Experts of a small language model.
Size: 13 layers, width 224, vocabulary 4096, 57M parameters.
Experts: 128 experts in each of 11 layers, a softmax router.
Training: 290M tokens, 4418 steps.
Below are experts of layer 4 (counted from 0) of a mixture-of-experts language model. Rows are named router (the router's row for the expert), gate (a neuron's input weights, with its number), up (a neuron's input weights, with its number), down (a neuron's output weights, with its number) and show model dimensions 0-223. Each number is 128 + 24 x the weight over its row's rms, rounded and kept within 0 to 255. Numbers have three digits each.
Before each expert's rows: a language model's description of what the expert responds to. This comes from a sample of Wikipedia text that the model never trained on.

# expert 53
What it handles: Pieces of foreign or unusual proper names after a capital initial, in clubs, places and taxa, such as T-ot-tenham, D-in-amo, Glas-g-ow.
router:134131118121135071159121150148135126094173119117105227143096136114071118120131113144104119160116128154114125155114150159154132119145111155130095178113112088067132123099113143099125111075152150067107167147112118072122105076141119129129132141149176135141128114145131118102135129125106125127171110118107128170113138158109156156080116128135123147133114077102165108113111116109151123089139159113087134154134139088092136105128113143101114140162128120149128106108137143165129126105128156147189179123146124166115107117152138129109150105119130110091123098107113147137114128134124105149107146154127150113120105121142096140156119120108089112128152115134147109136092137128086099143099
gate0:108134125125131159125131123149161148151167143167122146139110154124099141141148133130125185127141113116136166208126104109147114134166175147133128110132135101095129126090111140132140122108100150146103088114071152082151118141143116064150115148068138165172135131152150112133101154120144145130127124139098161155138114134137127150115160107122110149089177111158096121151158130101119123101143088112129132144141121114143138120150157071116151118175147138130152156145083078139106119121146144126097157139117136093123108100157119129106124130140148072109108096136122119100127137129146116178101092175118098180120134140115193125111133129102095096121136076112119141124107128142148137125112
up0:105132123114146122118113131110141124081134143160145138133121129151103104135117179105114130092087149121173118145113083131070081102157139159116114149194142118129121146113121101116124122153083080108137145118120120139148084134168123114126125148088096126129132125159096150132131128161165135100131151157111142105136124137194105123135133144136148149122141133139125133131141128083113127103109128102134157193129103115100179097153116147103115164120108108138170161176111183145123148126139149107128145091131150130167137129155138098124094127122086092085123112146126130115131136150160124118168146155142144166123098112113122099157156153180149103151132112115145148168063101151139121119169
down0:108182117101187098175121129120158088103182106119141136134150152146090182121136144125133130116142157125107123121123133142051150128112137176138138138109106131098126154097100130086132157159153142134086158147124179128161111134114159116150155159084144119149116137145146082111157127124101115137156151137162130096113180138094164121120117120149115155094151094172130105156088110148082155137122125092112131132160129152162128127136153071131090119100111121128102102123149127143122141127082115095133177134083129108122121130166122118130178115135163121133131141154114101117146111154094118117127137121140129109142130132120139154120071087143100113109139139160114137130115147128125111101173

# expert 7
What it handles: Final pieces or heads of proper names for places and institutions, such as shire, ville, Street, River, Hall, Manor, Plymouth.
router:166137169114097062120139176121137156112154091122082135088141134126180130146131146144173142097172118136123105126141132106110123098105101157168094134110171122155098160110165108147136146158130106107128107097151155112099162129134133148117106130177140111115143126097125088119113134161123138143111127092125121158099093137105110139120095127077124157141124136100177082119145126121101120136100142108147163116079132105109154086129139169138097116120142119152140115106088152186166127136109087142121117110172123154106122139118123133123117128114148087116153129157144148099104148095155142116169128102091137149094133136145138103103123164101150129152156113167170107142132155099099153106109
gate0:177110173123117102074147150114136129130147113131123168125148138143156154100107095164160134114149152146148112157086089112117106143170163141155122138150150134136111128147128130173092164099094097143095136102134152129140154083090134141109143160175129162124132125120167128116103095125114156169113122120113072131142088098142172147106126131120110150125155144136148111129091109145119115154095117120143123139061145130080144090131159112134129148141129128113106149104188115164120147089155084133176147114187147161147130137148155145121093117127166080154117109140146114078103134143161151117139145092102130160104137111128153124133134149101122142131134158134150119133112125139130107173133
up0:087140126140133140140142145130115083136132102129114063126101125109138096150184191096108102148128078163104113104152140120119118070117146131116130126139092126098126102110123141104151106172130154113173095185132100120129137147131113119161118120086132120101108121131106152141135121101086112135127128164136166116132150196123121115157108149124131132144128090107134134102111115111124128149153130136135129137180115138173145156147123114093097130177133084138141178112127112091105142161161110140101137158111128125140092094124092098145164130135118161102116145102166143130137123086073140133083119136157147125142121130126136070134110131111087112075105124118140134100132121164130154103091
down0:127093176138144096108137120096142173133141114134167162162131124122150089130138166089139116157131155091072149140165197118127147122159177129128137103124108156112130109124114179156112130099173134146142124118107116181094149128131105130154129137108156151129116147130110151147160104125139104162092106138140167121133126192183133119160103098086135112131126107106109146121108127135145131107165119091165124157101125117134126147139096131128171133123158126098110123142108103157116103157134154116139132115081115140134119138127077144151104109114131144135155114149145164142103117111171115144175156119133166096143104097189128137092131157125167084122119102149185118143142120116144143136129

# expert 56
What it handles: Four-digit years and final digits of years or numbers, especially in table cells and date lists, such as 1998, 2004, 1949.
router:135109140103117160139124087099104149120121146128102093177109116092156157157103108109135109141151105131140125133136138177137121080122111123133145145137116114104108135130146110162125145091140130134151131145116108170115109137161163141116140137157090143118117151120138127133130158148112092091104095093115119117154118153156154103134125102129170114122133151107118111123147122153151121134147169148186117153124163140134148150123075123100136161127115110141124138117155078121122092141130092134101119163144173128172108154124078094101151154115148116120151133117076122148100146163175087139111180123091118146127093116115061088106121143116166088133133146198090152171140113088138137154134
gate0:119144116131116137104130099124103075127159116144159143136102115105104073121146102081079103114136117070146130110095119176125118154146104130125079105150134154134131151120132110090099131126110100133121142121109093085121142102130131117157119137102128110142082089145126119155112137081118128152120095104147133153113100133115098107098160142132120111114120148123070160195123115104165162146123081165094113120124131109110082133094135149156134127164116097124132159121123194160129141107095132123140121081124115100149153123136148137168134137163114152166135079142146124120109102116132162122090130133163141137130148142063111119095100136156133145180153133132151076117139140140132121147128
up0:122101163142141155133151125140137158103105104107114116081148059138106141134111144154126115141136138162135173105157114134121138129128120096113128174108144102112135166127179139174135155121114128123135164142128116151129117166085140131111154114142149156132134166132146108124169140139131168131137121132120110160133132155105170173140114131140118122146107132118173036100119086081083116130123169132156102149173095145148142143135156110118138121093131135149141117124079110109142120126096140102140107140125149150103083150160118131109099112109158086169106139149099159117094147146137132109133144126148121125106105147122138162106159138143099135089127115130088136165125167179070162120156
down0:141128120118135140136107120130098113130131146137101154101146129106152109125127146122116118139166157143159157134147163170093139138136134158145090132118102109160128098128136156123157181093087114163128135117161119084091134090101076167174129152122123126128173140137128136081144138158093142180082121144168139146131142117093126135160119120139105105088143128164169098151155139125122111091141147115145126089119084141113147105109127096118116093177175107160106122140094158126126165129135150159131150105155121153172131136153168114173134122157110141119104148116152138141160111142149151158158109087145113130119183160103123086145144151149102153121143181175150103112133111152137123152122

# expert 18
What it handles: Prepositions and the in temporal or positional phrases, especially during, from, until, through, as in at the start of.
router:138129135142142055155124093129159140150111103106117118111158108145084070109134143149136165141122153113102118111133130113142170093143110104159089098144145130110089111094134147128117149137139115164078107148105131125121145143143142140110136112159104114128154136088176100155144113150157159113120119120149129138129155135131187132161123170150114120129124148150143168164136148094083105112136091125133127111102127127135117140130167125162144128105113151171146134129162128121150131102127162098125116141084077150136179148181119168113114138105125096171093119114140084124113162141078151169120143130163097158121175128105135131101147112170112153135104126099130129098137150128149131088178
gate0:077128125176127137141131131124128133089098127103138123146111124123116136130083138128091118075099126134123087103069080094104143117145142183132143162106135127141100129103156142132094170142114134140145164117098126111119123107126127178128127147142130119084178176136112111121128133138162159130130121155103122165115139132117152086141164152146153115139111139158133128123131159126129113147139173154124110089087126109154163115097149152120128127082151120168172115112135098094120121123095122119159128156128127106067130106131147174140085163143108110093115148133135144171113128118131184137137143129146123131093121109171107094104135124129071106107131139128155158154140148092158112059148
up0:085114145160142157098143153143121130100090138110170118164130085113130142106080126127102088085090151122124067127095113091146199130119159156114145141111135120117135151133154117178112162151117122144134179151093190115135113116118114134160156109137123135092137187141102126108168163139136172116090141137093110116142119091149130088138146145135126147137117120159103133131145136147102124134144155118124104114131134109173148117133146130121143135113112121150156091137167109112092127133081108112160122127102130104073123144142143169133119118142110138145156151134134168154111127153124185102120130173145100085104104095171152134115136092136107149096130131159128138147127134123161102090121
down0:121116137148133110125144118153149115143150156147143147064157154141168111136096117132160119117138129107127129110122110125150132135136137139091133148113100155178143143130175145125113133135115150114087138097146103135143112137101130123126141107070065117143120174132146129118132128083145111123134122153129115140109110142117115118135149134063141141072145135090133178130135141114104173148128182115141167093103135133083162090137146165088126151063130115135122136183118172132116121131119161134132119074153128114161062150136119123118119168092116137135133109120135121131137125130108133118136144159115095103126138142148137131094109137110102115136144113092105151087117126034156097124086

# expert 15
What it handles: Final pieces of place and club names, often in football or cricket contexts, such as -shire, -ville, -burg, -ford, Sheff-ield, Somers-et.
router:097104112126139075149139121123155158108118134108156142097116110126148111146154149123132163150156120108113094143152166097144189115124126138165119137152150124143100138098148086124163147164135161052109126103113138139117109152059159140134121131164163176113150151132110138162109140133157129132134160160169122125131086143136129089097086120108134131129115123073155108116144130116106106093138144123138123130111100099176128098133112166106112115132161119149147102105114125146135148146092110167149123107118153138088116107124118127185138146107133111121157127138135148129106129108067128121156147111126135086116109150128118166180116169120094114142162114151197115149155157116101159123126
gate0:128116110143106110091121086144081144116138108144172170100110109129132167163133161124136176140135164118130085114122114138088136124106141134185113092136150144125139135100139114108133153145136111147103116143153163115142114162090117126141102125079135072154146138133077133166124144133152151159155151126137082155126126120124159155168125116119123143100138109116102127141153161146088143115094112172133142149112080092150132112148153134099173111100157172152154127154135156120117103149079134147167131130132152144120100157104172177144111112125156078095094144130133144136123142150123128153125152132132126116105139170084143169161124177142137152136137160122167117135120123130112172083104
up0:134097147141149121154129148158114138117124092133093111100130152125114181119128101117144136107110109169141134041099155146128186120149132144138165142153132149123161138149145125066107140089121111126118132112091106141100139128117179111127126156109105122133109095102098151123106146127127089118108137128144170132103100139095144137134203122123105147115069123115100139129132098126127134088146134122110134115100155188112117084095118129156117170138138140165107152132159127067182129132087139157136108144139141101113139134152133123166133098129118135125122137139118085112146084082179162101144133113120130138132144111138117099147119104137120110188160135126115149085125136126148113159100
down0:101116122147139145113149116162103109107154147131135134133109120167142113137146129161146110141112154140155142167087121096121135127135195145155090138084120153121181105144141114117159115114113166166176116149098120102122143130111153105176155176118120159141120115120117135135149149057120103146133131149089121121142134116143138130128162140111132091117150125114130160152148122146169124138134119161150143150065115142148160149118117122110068105142150155119144120135130156160144115095127162150113218113060071136141128107165138132108116096122148151118096109148096125137116106155133149107132118122090141138100113137153110123144190105135108142146119174093105152134113106132141142147151

# expert 34
What it handles: Given names and their word-piece continuations in sports and biography text, like James, William, D-ave, Dere-k, Gord-ie, Mc.
router:107129137109132060156123126121116150108125118153178141096145108144110129151120117111142164111169137121130111140159141084143146151135121184111102097098116123165125148119132079112127142149144153129137112123106110121109151128106165121104111153138154115109117160155093118095122166137178146100134181152144111132118086144094137144149123090135142103142154146102145141128144118105124096094154143144121119132089171110099167119142104149146118106170126158189185104130107117118127119137094164164124114129129150101152108098152130159155155135106144142097142111121123124162094104140144110149154178182110183094116104111167125130169110111111106116136146124165127129122132179113164116150176
gate0:149096130115146114160135087141138142145111142119122151103139143126149092118138142131104150138117115134088163143153151130165177198144110135146133157154134118136138121159143094111179114137165090145119124154122142105115138119122131159143129125104120155168145109127183186110131127154139127167136104151157146109123106114140176102145143125118091131137095136107185153218140132127144154084116114108142137143111128120131092120128095175124163073132162079122109100123135101132123138175125132133114145150116114094123178177129176129114101170116103116127135119165101125155135136088100125162117143128136106107110127139126160101168086153128113119151114110113158125130142170108132162111130
up0:138119139136125113129132129098146123134098088113097171108114134129162118104095127111108147107120091178123192172152136126139130167126121126103150158147164138146162157181149077100111129115159116149117116128128086158104176105070140163159119110096136125137160111105143165091127133116119150169153122152175141135157107138105156157181123120112101144141110130140140144166132134108116133146140130100154110130119135132090140130136094138114149113116128151116119122116166081099071119132107181100111114134115107113143122114160184103117105143113143109140131110174111124129080142079140095147107130172112116110129161144134138103150083117141136130115110104071160137113144158085143133123122
down0:123120097114121138110132127102076125118131129118105088169146118106089168097141104146136094147107143102123113136129182123141177185091090156134106137154151106142141109168131143126128118111113101165149134135085154144125144108108111152160117190169108156127077114115078125099154132162109113079136125176140158075121139116117126116161112103121149112087099132124131142145160158168134128097156107117144169149144129137155102086091094129164114175142130088123152083126145131119171144143163129142134103131098108154110082108116121127125135143104135126114155141130145148141162110148115126135130078135154144121130100108136135110155140118151114075148163119162142129099131174122127113116150

# expert 23
What it handles: Decimal parts of numbers in tables of election results and sports statistics, such as 44.0, 49.33%, 3.65.
router:127128147122084144151105108149136133095110114111161130119153135109149157159109114096136103160114105141088157105107122152116135058124112124087127134123154093098124134125101086180125126150166093133141121106105146100139128168117154148108104137121137141147105162148103118173160134152112106119144109085103158103138146127155096154117130138112174095134133188171097083145118115137144097156175120147134143122140125154106088118095118116096139130141131130086174089118157073166150094129114138131122077149166119126104138125105128169100182111126101152096155156121091111118103129135131134152143162145099153142148120125107101136146155134135112088119156112128118113104111164149160122159101
gate0:107140144120100090160144126104162132125082121210154171137103129107157145118133118165116109090110113131092155108157169127165123117116115100135137131146160107101138106138120113115152102115156149145136177134142113140109097140106115089104124147162101148100086139108106160147115133113086142159100154088138129137149138145155137164128143120118087144117120123126126109141185107121107098108121116156135113144120138118109113152120143154117125061121119153133140116127155102150126098098123161156131103126104101095096131125151108201100097127140100107139087141122086145150044150098153125132172115142133119140141121147120122129162118108167131136176099093107158121135104122154123132166151
up0:124137098103125150113142095141101162154154121078110094131158132103116070151167139148108120134107131150146071155077144133126102163089113144137123102074070131157125131128153167118155145110120133131131073118137104132120137128146132124114116121109083088142145127154139084117133077090123119104129107131133103105114173112110115147134132111152155137139114126102112167154138130112123146103119127126141101179126098167122121133142110158130120199181119105135137130116135179116131168159150095108116125107171133134147105109119123088119082106142114106171151137114130116139161139142143180136094115123158126143089128125161147125101100181115138147082146124161132121115150141086152129129147
down0:191148122172125114139110153145154095152125117106116096150137162133146138181073148095119112083093109144098097138113143135098127162132129163104156096111113133143104105118148150154128143099141172092083119123135095114105166155165120142125136132123091170167131132101122151140082109149145146098141145110142135100116188147134110099121113142132132187134192101093143149095108118148120140123107138092140124124080110111171184114088165119133139163098124124170161123111132159116157152158170135123091090142112118139113137123116100126134140132137133120172166089117123139156168114124132116123101162120121137114146106128140161115128101107121098142104163146120131133143134145097123109150113

# expert 9
What it handles: Word-piece middles of foreign proper names, often Slavic or with diacritic bytes, such as -ić, -š-, -sk-, -berg, -ko.
router:128154134159126103080142136135098138116129088114091133114169152091132122152114097104088135141099098132151125141146136150069136127130158125146130155119165101156106070111100118089156166111161125108102123106091143136163099141130111144113148126136167121174109138129108178149120117109118127148117188121159164173149168111145152129156111127151130162109136064151107085124108143147112171119120144134124107113112116131134139170159131163118106161143151137118104106121123135137119132138136109081158116110109155140120108097126146117166171140133137162121112128148126170134108113150094161099161148149157131091115151096126136114136083143143128112109143161167169167179141163116135177111129
gate0:141132085152148154110149125122143103130121113126146139113164122137155126153120113172108116108117156151140091135151149112122147144186128087158098143136075072122097120156110114105095143124136110116133140157148130133163118115123121127114105173119119095132147083081139156154126114119147138136100135119170147103126112086089150113122101127147119121107075091141149090130162092158126119153110136130162094144127124138153128138106104114111122171085161136109125133140133150130184130134101130164136147103073098121108135117091096132123153127085138139074144172115110166119110118140129166127151100122131106177110092140111123162126113133115134164168079107106169141165139117068111089132158
up0:122124108111161124082134108129108153133098126139131136135126097118137087112127137143131162075125121192134080116118116154101169104160159127130090149112122148136142115118148079130129145114144143143119122131129134167111092118138128144169102102130123131158129106143140166127110125123150106162133172116161147093085152133129115094134103112155134164155085134145132075080195130146124088110134130143153140126169094119098114129114175126102124152113126133182105144159152126106125104175097104105105120091092068099130118083119103133132149150128096126084157142125092135132125138141090160119122091126164128134132141115084162129141132097132122142145167111139137159118161119081178114145128
down0:117113157142129127136148112115148127118131131132125143158132149121115145115137107111125102129171144168156094090106082131116132131118162138128159087080123122135095143159166156132131130138143105102126123146107112163134131133126116124157136179096136127117136146080133122162110167088095140104138110171122090120154094135140134102093128162190144163137107174106195133123148081161119108114168134104121134088125150161110117083104175075087138090154190092110150160131128137145076169144093134145153146125102135111112174132137100109135107123150118116088120171110122129110117141159158119149110109119111114126132110153159103137105167131143128164115160124108130146138098118150096146145142

# expert 6
What it handles: Mid-word pieces of place names, mostly Asian, European and US, as in Bal-och-istan, Sind-h-udurg, Milw-au-kee, Californ-ia.
router:142134124144085063153106141142103183123178100093134170130119145100125144160115115137103149124134104117149155118171153152123148114131113168160085158120134134102152137099121096137165171081162136087099127145107118105150093151132140149106138099164140114180114105156149122147124096111118128121134138095132141158122128149116115146106105096122131171151152156082130115095183111131142111094114113137114099116117126095110108119156155164116108118155171133164164097127112149168140128137102112113124122132128090158124096112117173122161143128129130133110043133161129159129164131112089150126156103132157094088121167112126123115154100143128095111125142095149138145142138137093110128115133
gate0:166106095162109141148124122116117162141181085151125168115082154133150136155140107113108118141100102077077105120110083135144176139109162112169103109127108151129108114116131125088112125107113151163107076087133166115173110144142096148151109085143113122148130138160122089140119099159174143126152131116102110097135096109133132112114113131104147111122130116092160123132129171123152090115095127149147135120108133105109142112139174138146139130121133100154120135163186159130154168138138137133124113148131120133172091118142183144131132145127085107092120127134159116113116152095119070106133141158156141154088146127131144151114110153087125141158105115115166084137116083096143133122105
up0:117157168145116132112132140110196134132119138132132087087138164135164129161133103143119147154141097099121143126118121167130096163096144134110145106103123140158103129147123160111158114144142143157126117096119159144149124124095087117146122118117110134152127142110114150123130150127170118124169143173111104092115111105130130130175078135102150091099127097100124137134189147111137131145088150131146120133148080114156120149122145091181156105125124096119115103099145191113104190179120131142144084124105118154142079129130116148134154170117064164096128105102094130094104127120086092122143111134096128123161148133146143132100137115124142135090122138081134146160103120122144133104166
down0:129127127147172117130117124135103170108169123134081137121135107151186137114105155106134129133131158088104089085146090119102156136112123078120098152076105106162110148082166120119148139147130122171124098093141141169135105129091098069139068102167141136106096139148120118131095105138167147129106127097173100145142133129114088153138149128132132155144128143115134135155125133103114096106109108120130134104089133109092134114128125115118112094138127158136158156129077103114140143171094110090132071116148113103163113114074154114095162108142109096144127133130177147120128122129158106143100125072116125108116146115126124098150144128153103129106161111171144123123120131110125157153090

# expert 19
What it handles: Word pieces inside quoted song and album titles, often after a capital letter, such as Kn-ow, W-h-at, You, Love, God.
router:132099161161101072132107110108120143097140108183102110135124113128116105119150155084135083164137119148122113108161127099071066162161141141153117142140129088170092091160120147119144118151148130079104116121165116124106160132121095141150169165140177142112187128124099130131121132119120135145128102124075134099119125150106135131134135156138164126129163135156153130151102116118120090120166139146135137128089126108106132123129093159153163174129127155102108133093088143138130115143136080147098144146123129171116094127154159089142158144124145126156129135115126146140115104120152108136155142128099193118183130090148122119144137161098091136112087092130143125151131099148110144140135
gate0:128122091174179101098092133098113152139149147142138146108154112121144165149131181145133090129133106104158136153121104122132093163175113131146127108177173141130144149117147134127114100101111085108117170090120125112101093147083139136148114145130101131109103150175130116149089157136146126158110113141100149121167144116149115115128165096090133163135119125119151092102117139127144172085142104158141120147109149132136128119106143173137116124126147117083185124159113091145120133114108134144111088078154161146179115130180123108094146096112145132141122156131107099145090147085119158148164147110132127117103133116115120126136118094173160101142106125154138115175091126156112121157151
up0:111139159167169101134148135137201073137139148096138093134089164155068127124157107096132142118156112122155181159151142192117134134112119118124094152129111109113122140170130124121101093137126149107119148141079103183136135113146086131099137116141111127133098137121148156083144128118121153093189101123135088121097127114102124122120106141144132118100105105140127107138100087107122096128143151120126148081134145147117143107124168117088106155119106093163121124146122126169104105126145111147131134114109122128097143108112124137152157178083124144103144103145128161140138111136148115087099137146145139115154145132122110175082102150120116153132136066133097149093123174128141136151130
down0:164117105154117138164143135097131164118157165125153166159158159153157115116094104120096160106192073131121110118162127119150131157113121107121122139090122120120143147128144153120110128121142116149145125107108097136089143079145123153139145148106126143148110165130155135138146114118178118143151123131167113150149189137110119116115127150113170152166145090142117136113143137149116152123111146122153130108106104090139134113112148131183100129129133162176136144082153199115107132117166148105156137119134077156115110070141131137172163123151113107127110080111124134170142101160129144115141132102121101140185106116110171130110114180121148162110115118163132127095100135135112108089124

# expert 20
What it handles: Common nouns and word stems right after the, of or his in historical prose, such as land, tradition, father, country, century, war.
router:105141094134130134165109168128148151168154113136115119128138124095137123128132151110104160120109114153131106162171138124118134109184170166136165116114159110142142108181185115123149182097110162138130126152139126111079141126114137130154096107135133137132115082144150137182163139135114141142092130128120133148102146164128160176140129137111123114127150155105137104117165163108102129136145128183151137093080140116108096149094155114129143147127095141139181129093141111066142159119121125116092139129144142133110127141144075114150121101115105166134146132172132109114116172060123151118131116136114109116112116086102105108128101130134142114095108164114113114111155119181121155181155
gate0:138125123116113160121155116152099103121077130171145110138090154109131110116099139105151129161086116089166110103149143109106120121112171109095134161133129140142106125183093145108122095119090084118165101092098120150157144095121148134140154117127129100110109106117134144133144159123102138125126115131145103145144147129147078131137128134136091082120111098173124063117130122106145093092155106156157115135172089168128110126124156085112156141108176158130140116128171147126154115153146089097167129099154125125147117145174076106122146108155124135157106096163099150123148132117146148122107086116102126089140155157135136114147108162098151146108151121111156190109117146148123106151119
up0:103139103138149112078105120134129092154116111123139112093154093145090112111081143108100139093120123135112084095086171097134124136138095146116153147131131161148149136127146122113112142127084125139132118131131108129090147117116108099165164105110162137100120182124137116163113109083137143157112117115156126113129102132100102113151155141089132132078138140148138151135114165061123178118122136119124059128128153157147127142176145090117134131136126158114129120155126123129077095153139144129154137060115102140144127113141120135099125129136188112105122097125139097135120092072187110102089138135139131137141126112128128134106163145167155162136107133099143168116154118161141092088124
down0:123138124142106151123143097136158133121139119149117117144112149109150137148142172124143126157119121106119136153163149131123111156118107130164148208102121163130068131088153144165132080155136125117139100124130139147152112127106180115102127146140099111145107073125141149122121133150113114161120106092136133131109159152122161103119127115160116183113127135114118141096143139115097113140160130146113114159172124137109165184151117153106144136129098097130101126110138124123121196130154141129103083179115123123182080141086114129156119109136151133141125161152151085133128125142129132064134122193129156132108098155158126089123152111113116162128110143170134127109136066141127128078097

# expert 29
What it handles: Prepositions, infinitive to and modal verbs linking clauses in narrative prose, such as to restore, into, against, would, through.
router:116166145123149086138115142118126148174137104142154144111179118151076114155134176158121156138110152107113141130132119107167141094085118151137093107108114131097163144090110160156135113155104106148123128158113129141139155116146140127112116124130102113114142079131125098123106098108136157143115146101118155147161123103093106083118118147173135113128090106138157162171127144099111117139151127100141130084139139097168144146108162107141130142112126169160101178192110145139171137145143151104101093128059113164116172130169128138129104112120118124164139109112112135126119128115097130140130132146136138166141149149114164191111121108170113133105074127118107130097156154123127119079150
gate0:123127137142121119134110117146105121169094130150145114139070186095090133138140123165124146131059146125152143152095169110124127143115089084113154094096129122126119099092130143139165092132170123075137156147148095121132154084101153124100091098114124143153127092125150081120120131099135115192131153122104126122154144155142093121152148176150088117154154145127159156129142122135129140104151100079124105133127163131158131122130153143121119159130145179147127125118128107132139136081104138101098124153121159170130128118111097131150125126079094131141131170119089079128124125114120143140147109153115169159118114173172101166128104144111141119152130127095160108127145117171100133133156
up0:114098152157133138132115086170139126164139170125114128138145095135106108111109146145157095149119113150114147115132157141157133105146137116149143110129116106094102127114117102125158101111136106106136090128152138142111163132125137131135103150109096158109118156147144159050130105133120110099143100100157138147098147154136094199123129115092140160150117155147152166149120115100103149099186143124121102148121094116145086073169087102138149094134152108136097162130180141134096111122097116187117121134105124097135146112154110165081143119074117142142111098145098159126166113113112100103143148155124135092132157123129137169158111117128120092139174142128169106118099158145104122147116
down0:134120109130098122149154112116118173124152169130124162138133138143122161110135135118091122134118121140145125131160123186134094129168161086104140130167139146150123131144120161115149110109123160140109127108130179176083137124134088100159095131087128129128077130135124109125128140114130159111093079098135145097180058127137126110118110093099161150085111138153094092099161120126111155125122155128084088111092101100110114127167125139125095125116104130141136114104094124077102144177095142155119126104122104109124118117147100114111114096112083154139146095161153112113120117149124105101068149135143108119158154104119138151115124127135201147106145106110142152138115132093107123109095

# expert 17
What it handles: Pieces inside place names, especially US states and countries in infobox location lines, such as Mass-ach-usetts, Al-ab-ama, Georg-ia.
router:127139084182119067151122157134099142102172089103126166127115144096082136150136129150128135154126109110146133130125168177113150137143107137117086152133148137084154153111118101092159110118152128078111156142118102113119093125103110133107128131168117118150154157139125116120142132126118136130133096143172129155088129144117125139091098094113111139154114123082150086088125104123136153100123120113073119121109139102143138103124113186122110127156162155143147097097130163166115142134104121153145146152143113155104127118133163101160160097116138163097087171154123178144127130135131143127157091150145111098103155089144121111183089147120103118148148114171129112125103156104110101090126
gate0:097135118183125096101100123126122096149115139138162100111126130127143114154134139140128113099121129141152101157132148164087099128155099088099120130145147152129139109111149110119152124080128114133134124098161140157162146144139141123118086147116120134130111135136107109153167182078139085110097091150144104147138140092104127074181133144136159161139129155137146122099112125094122155152111114119089139108117134102129160091152128129114172115090113130110122166122139146120122155140112134112128144040136106127181094118135174114115150143129098110100146108148206149130143129110151135121125069171155146144096133123093150098131140150156138115137103132163126143112071075132142140125134
up0:136090137079154143140148137126201130125111113098137114131106139111109144100119154082125110118141112152114164142132123113094129150091178131119151112082110116078119169154153122125122103148093099122141158144119084118078129098124112132165155108157129125090127170118100126119149124126130143145137122112109144089135126148177147154115131138153053116057087134139112121145089151101140143131160141155145134136138172138140125144110131126152100138145122129159097110129135110158119132143100175120068108109128129133132120100138097133129102119109143149160143096159083061145141143142147128144143139092101170130158087137113093115122131117153149105102157097127133125124165163158154109128110
down0:113109112159157144126162162183153132107096113135134159140162119113146083141119090140105130107176133138156098130162135113139113125130129104127124109141116147183141107144104153108118085155104155172123175127154136104103123115131117180106127080136128144131142122152153124157121155132103128125117133113170117134167130130130109123110137094121104118155105143118062126105103117116112131132103102115140158123097108137132135136132117137089113086111102110105125103065064099071107124142104138103084107133135145133111155116125114152164081103137122108122089089134102114143124084093132083163130121100109167114129138134134134166112112128112197148114085142103136107116119142103125131079169

# expert 57
What it handles: Line breaks after See also headings and between list or infobox lines, plus sentence-final periods before new lines.
router:158107128140154118075134103122107124150156165154176109139122111108167145156123112131149115132144177118124131149132120140130089111132126114101150096134121140143144098108149065159119154151153098099097133164184108124121104079135142120101124151152141109105107093098161160156143156115089156115128124125101108121080146101161134121166153162103158145140112128128090162139099147111125128158092142107156135159121162119126106107143132108121125145098103146152125156128150132149088179144124182163125153162146149089147158138111115175132093111126126159133146143105160151111138098126105093125149073090138127110110152131083132161090097100156081147110139121107109154143089144112119131141136
gate0:097112148116154169134122085152092141116157126146122150138091124104156082115114130074120156127104106133102095131167102103128093109126116136117096115140143103125111111169140140139097095114104128143111124163138133081147120152143132141100113101111179134134100133149115115133078099086126136071149132105140080117117130107105154138129118146167146112116159171122123105160123150092124117128101159133114136133124143094142127182091177142187109115156157157132119162109091144126110101178129113129091178136098134172138122123130116105196118167148142145128128120121080125131135084153138084149128128124074153130158134107117146100141149136141150146144123117151109102148134098126105110134169
up0:118113145056159148135096123134113134121149133145128128131114108111115147154163129087129140158130142173117092163073139162116179108161163148109145129089099068135103129085137175133139129121116159127144116157136117120081135132126147164105109144139184138132121113148163132142060107130127148118129125171126134120077119111129160142090143123127147107138130170113129087157145156107135140150137140111172113107116120103122123092102111172160128109124161124091121154111129139121134162121140129144148161162099162116163146116131075139155105163099158141149143132101164143138129111109102141155096138104104132119134116101159140103130088093109144095168143146150094155124127134146117113164176
down0:137141119131136160139104128142122127095160102127152106166161092129121135118169174120172108136092148082121104150161111136118171138125139132132122138140146094131153117168125098073125118128147156101133131106125089140146120122157114097117143142105172125096107134149090098115103118142089112125147142117166144105126137121138096127085159107130141104143171124160128150153106183122108146158163149134124148128169162115147110132159128101187130087104088160139149188134097165122124111161140130106185122095150174112139139158148089116138123135106123150111134127090170135154128096153091156127134162114143115108130116127145161158085144159101122156116160124106174118132095137105175126124146

# expert 63
What it handles: The word and, plus commas after words in lists and clauses, such as Pachelbel and Fischer, receptors, thus, and but.
router:118122133168103140124181128149166097127108120101088129109164118159102122121113112110117182124107155152178115140091104101138077179113104094118136110169130104156146130135128135146128110165127098146121111082113086135127091159137093139133125103110093137166113176150152109106161103079167132122134125147089142099128108135147104113125147131085141174143134133077085157161102130139123147156068123165141138107110099129165143120132179132108132141135158111133137139106093144139163122145142133107098135141121116135072107113115128148110132152111127123136134141140135125102152144117136126117123079159102138138179155152119161162113160134156109117111102121134156120115148083130100077100100
gate0:094155151085134103130134121160135152127102140123112122111108163113135125185126152137104122105139126110118102138125061160094075110131091131141127110146094131127120117162158097123101095118094116173142116180134148106148135117125134111109105068142173151171136088082131096122142140091124095106138132150187161105130117088112131152122087131106122123085138101151138113074154137099163120158098125114131081111140130091143113132128108113156133127131133164108136100140162153123150116145155112125112112142169135176181135140166114120108076156131123136102131143112089116116156152118138092151118126082097137119129102106088117149103105125142124131100122107093117122140111180133145138120112
up0:090148136148157083134132107154108143107135165134144126111102127163130114118121140126095141136118150139156074099145063125094111146127115099140172126179086129157126121171110114144112114145111110152135128157141136098101069127099124104138157108139141131171167115092163104139137161077144106106164099129133145135167134113129126146112124095096138154110134130120158135095173139119166135141113138141106119123126112126105132109128140093105124175116162133108130118150174108139148130143197091104125123160126127166136113156157132120112108155163132134123170164115077100111181119138146104138131082143114134138130090112120122169117109125136118146116092141071154151139182154143136108122084
down0:108156128136108120112148149107127129146117128121111131111070144150152171130108102098100117108128147083151158140143139147121091183091140177146133103083153142122144150151108120117111107122171119155129115120123103157123115127086091117123146122131113132114160083123091131121083145127103098113162132105107141182117114107162111143105125114145074094128143122113086146108087142117156140109194093141133149143128128109131126135094143140152148153121147144109145096083115128096158148119111134140168152137153141165139134100120093103155164121105126113124137162152059090192127104109186139122155136138104126156127147099135163135124113109078131141123103134121109170110093162145148156117133